Below are experts of layer 6 (counted from 0) of a mixture-of-experts language model. Rows are named router (the router's row for the expert), gate (a neuron's input weights, with its number), up (a neuron's input weights, with its number), down (a neuron's output weights, with its number) and show model dimensions 0-127. Each number is 500 + 50 x the weight over its row's rms, rounded and kept within 0 to 999. Numbers have three digits each.
Before each expert's rows: a language model's description of what the expert responds to; "comes before" lists some tokens at least twice as common just after its tokens as in all text. This comes from a sample of Wikipedia text that the model never trained on. Tokens count by the router's weight.

# expert 26
What it handles: Table pipes, date commas
comes before: " ", " M", " W", " S", " L", " B"
router:405498529486533582441546518585476584543542520490482456459523459569534465435541440527487592540565487533497593457341486392488562529518491551529518465544538427501512472576522536400476515510397519534529563564425543583560471439542469517524478537459507569523480354439565520500524474558564581449459459504455511515440449508480451490447411534497510562450567477475446466504519477486491542456519
gate7:465514571505485462611515481536505543536475448476519510472568433586470465513452461535479501498450535488379532465409591510495506566493442454518536542429517556451557531405503484541538531548447521508526501460383485526514671530518488447552520472494494503440494456437485513549574456503475584601403521551465466395476450439450502542513468458476385572438554532542430567520533485562537531512450
up7:506532481478506425465558562506560486558514479536522436477531542394498464549444508463398438527539390508517484558555509471543471550515521471479561492401487487560595511506530520504578413573581475534581522545410543497555474460577510506510553513461547517458533533577490487456486565442462429513438594487524545555413512498517461464494534468567441497472511559539615400384446499561492445462604
down7:583504497650512504495561420586454468456587551452486533511510518478515533477506557528449585500508537564424484481503465527512500510494466504518414494415504392492563587463510536459593519484433584531561502564483421462483506598502489524408521496544535475484531450426508406484432578518603428519492492523561507388397452570490495585519513485420495483484555531429548471479515458443515450506448

# expert 29
What it handles: Census statistics and tables
comes before: " ", "%", " |", ".", "0", " |\n"
router:488446573360513437555545474566462475585519462582469471449536386489498517409525487437476469444628532508647539568598455508510472521551558454525485432532505441535564450476410441444420588589502462496485523486536433504509491526510487479448565461574516450505496524492521524579495475453486453464519531451508460469546432536481465557501485452624553578455511433470466464467525465496475487490480
gate5:450502627509463482617521504477501557542520477436552484479525470509526434442607441483461475518515506566550537453553527466499523503500462525608412502483512434516522479526466589442490414552540548520517434424430485462525594595506495468539468531435505474520501500487444544373503601502437560458465481364437506431516407427539457474537469414476479554487564469453471550537539547449515574542493
up5:448558473536450522408465612517517621459441543453541578554516468522538389496451523478436567460498499500469488475514580611499530527504484524421523553535584471473486581512559486512448495634490580485567366483457495477532442503531420504458559554482507582520491532455470403457535451544449557530489542439462463538572557423542429535457585496531484506508492563548542511446562470494482496522452
down5:459518519516483502545619483464478412581505505524496552577468526504531470494449512501548403530542381476423531475462479545478474452503474458545500425396494473564539450517549498495458473458575395373431475427516565472433541551539568537475464592451553429525449453487553588480494488413499456545551453555571512533529476560468522457473548624458542539495482510506506536507553482448468523593600

# expert 28
What it handles: Arts and abstract suffixes
comes before: " of", ",", " and", "is", "ist", " in"
router:488488463454468554464616525519431466614503449503468450447511428496446555510523522598455479546438394522481569514500508481428455512501514535431574523487391541508462428547558492553557429400511452500513478496501503521463629455610534518534573464486493517517453579479503487504516466567487466511508443449515541465419548494476529432518426490506601469511489487546414498597468567540625466586484
gate6:438501511429565477530420471534469516545490542425494520482574461538504379557588587460479516458547481572561476517480454501489488505431453550587521529435444499502465490522491583496529484367426418495438487477542419419489625461504561588544414486508476479453516452458431515631513491481500594479487456444557443553526510556520504472444505501556523462441494439535549587491583463438507541464503
up6:489484490560461451531432598432470499518523460570511475465578519520510519492504503511469450546473402490508497543542444523423504409613444503475514517397558531436428501442446525548532526520470526497531432439527454451510559570573599531443466661547449348466565449503486509517502529555499522551476499533436597512479437471414555470499514566412540506509521514520517494561514433587555511547466
down6:574566430432428515451563522375489585487464397470457494454441480489538506526451423471511463489611397421528582493447532520467497437465524478522469512569488523519587528489498495444530541498419482490581571539437453462600545456543481588501524471435657541518488532497487498515513517509462528433428478530539630536502562500520521500476495539442403506449557476502531508438484503477577553462490

# expert 38
What it handles: Subject pronouns and nouns
comes before: " was", " is", " had", "'s", " of", " has"
router:553540478564574440483574440463504493415436548449413515573451553596469475513562399413528524516535479535592474420507460464513588565550473499445520447488518456530478458555526564524517447502508471564558486599428478504517543476567482453516545480568538451514592422589508511443430541555558461401440430523552584476536488503503427458552459579480506454514424550527481472510520511446447406501492
gate4:606476501504478511529514538530586496523471482472506554547480451530390394477559463380487507541546544490538404494484595553510569508471471613489476425467463446503442491491504425505556423452511470516498461482479527581516557500555428550514506520433564456515485355529453467527568571484511519449519504529450574491556486477554515428515527526523532484495494605423555440554602390421459460534471
up4:458394457456518447508570462454502486578561489429471423553543592601485440575485518484521538520559588445471535435474560387593571524514539510574417470471449511403462520463483464530504522512495533570581490551581420506444571427483476517548420591500541545455517480480470489474470542502498483523484467512529505489444465462443539427471475540510392462621556521476436418426470488445547487511496
down4:456554513448552504489494519572541448524477490542440588525411591431482473403488468495499538521477446516503431521550607527528534428527472512561522485568478451530526511555447537426540457585484445412503491478453434494453386501461591438466564526474521460576478508430428523500613535452513479428474470533605540490381488419494510430482510545518578449469578529553563481496539486612525503525552

# expert 41
What it handles: Word-ending suffixes
comes before: " of", ",", " in", " and", " the", " to"
router:479488495549420493471524468481430458492419570516333470429500448486478545491467595436515596486529463447436495401441441594493518526522463498547559521454531456551487512470454380463560418453465464520570505629476556566544474505558581477454478447457417508513567490501423551482485507564548453478544485546533566426442548454518507440481477577496493528528470462477466494562529395483562528504524
gate2:625369408432535567434600527542448531489494480457507552432502381453461560533504513530491476419509464564525510540402508529527453436490501449519577494470545451458441451458406515489580473527554523481545575495496520511508437541504526514523605505437496509531493510527436495468504554566394453524530495550535492446418464406440425511430575546467578489511546426528436472483507490521565535570520
up2:436463524535525550505576452429540487491461455452503455477453583612492530464471484465470615563464512540422443482407560506498558426517545534483458459476440570429491473564522453458437494558472454623434383478419523529601481522480539508465547587553471567449537483474446422444531572485528546528419487494504541465496552540495611571477477465453456495526492474543500387539553426469467489513478
down2:577515427530535536513516554378480437486555564474527606559501444525514476494531498484498482497451560572542426442500437519461445515519530467503595470418501465513522452477420525477548469466376549492615572506535571530487422521633500475433512481430449417512504531481518550454460555496532481533556392530517519519515456442392378500521552493489529520453468555566498579568471520544540520509432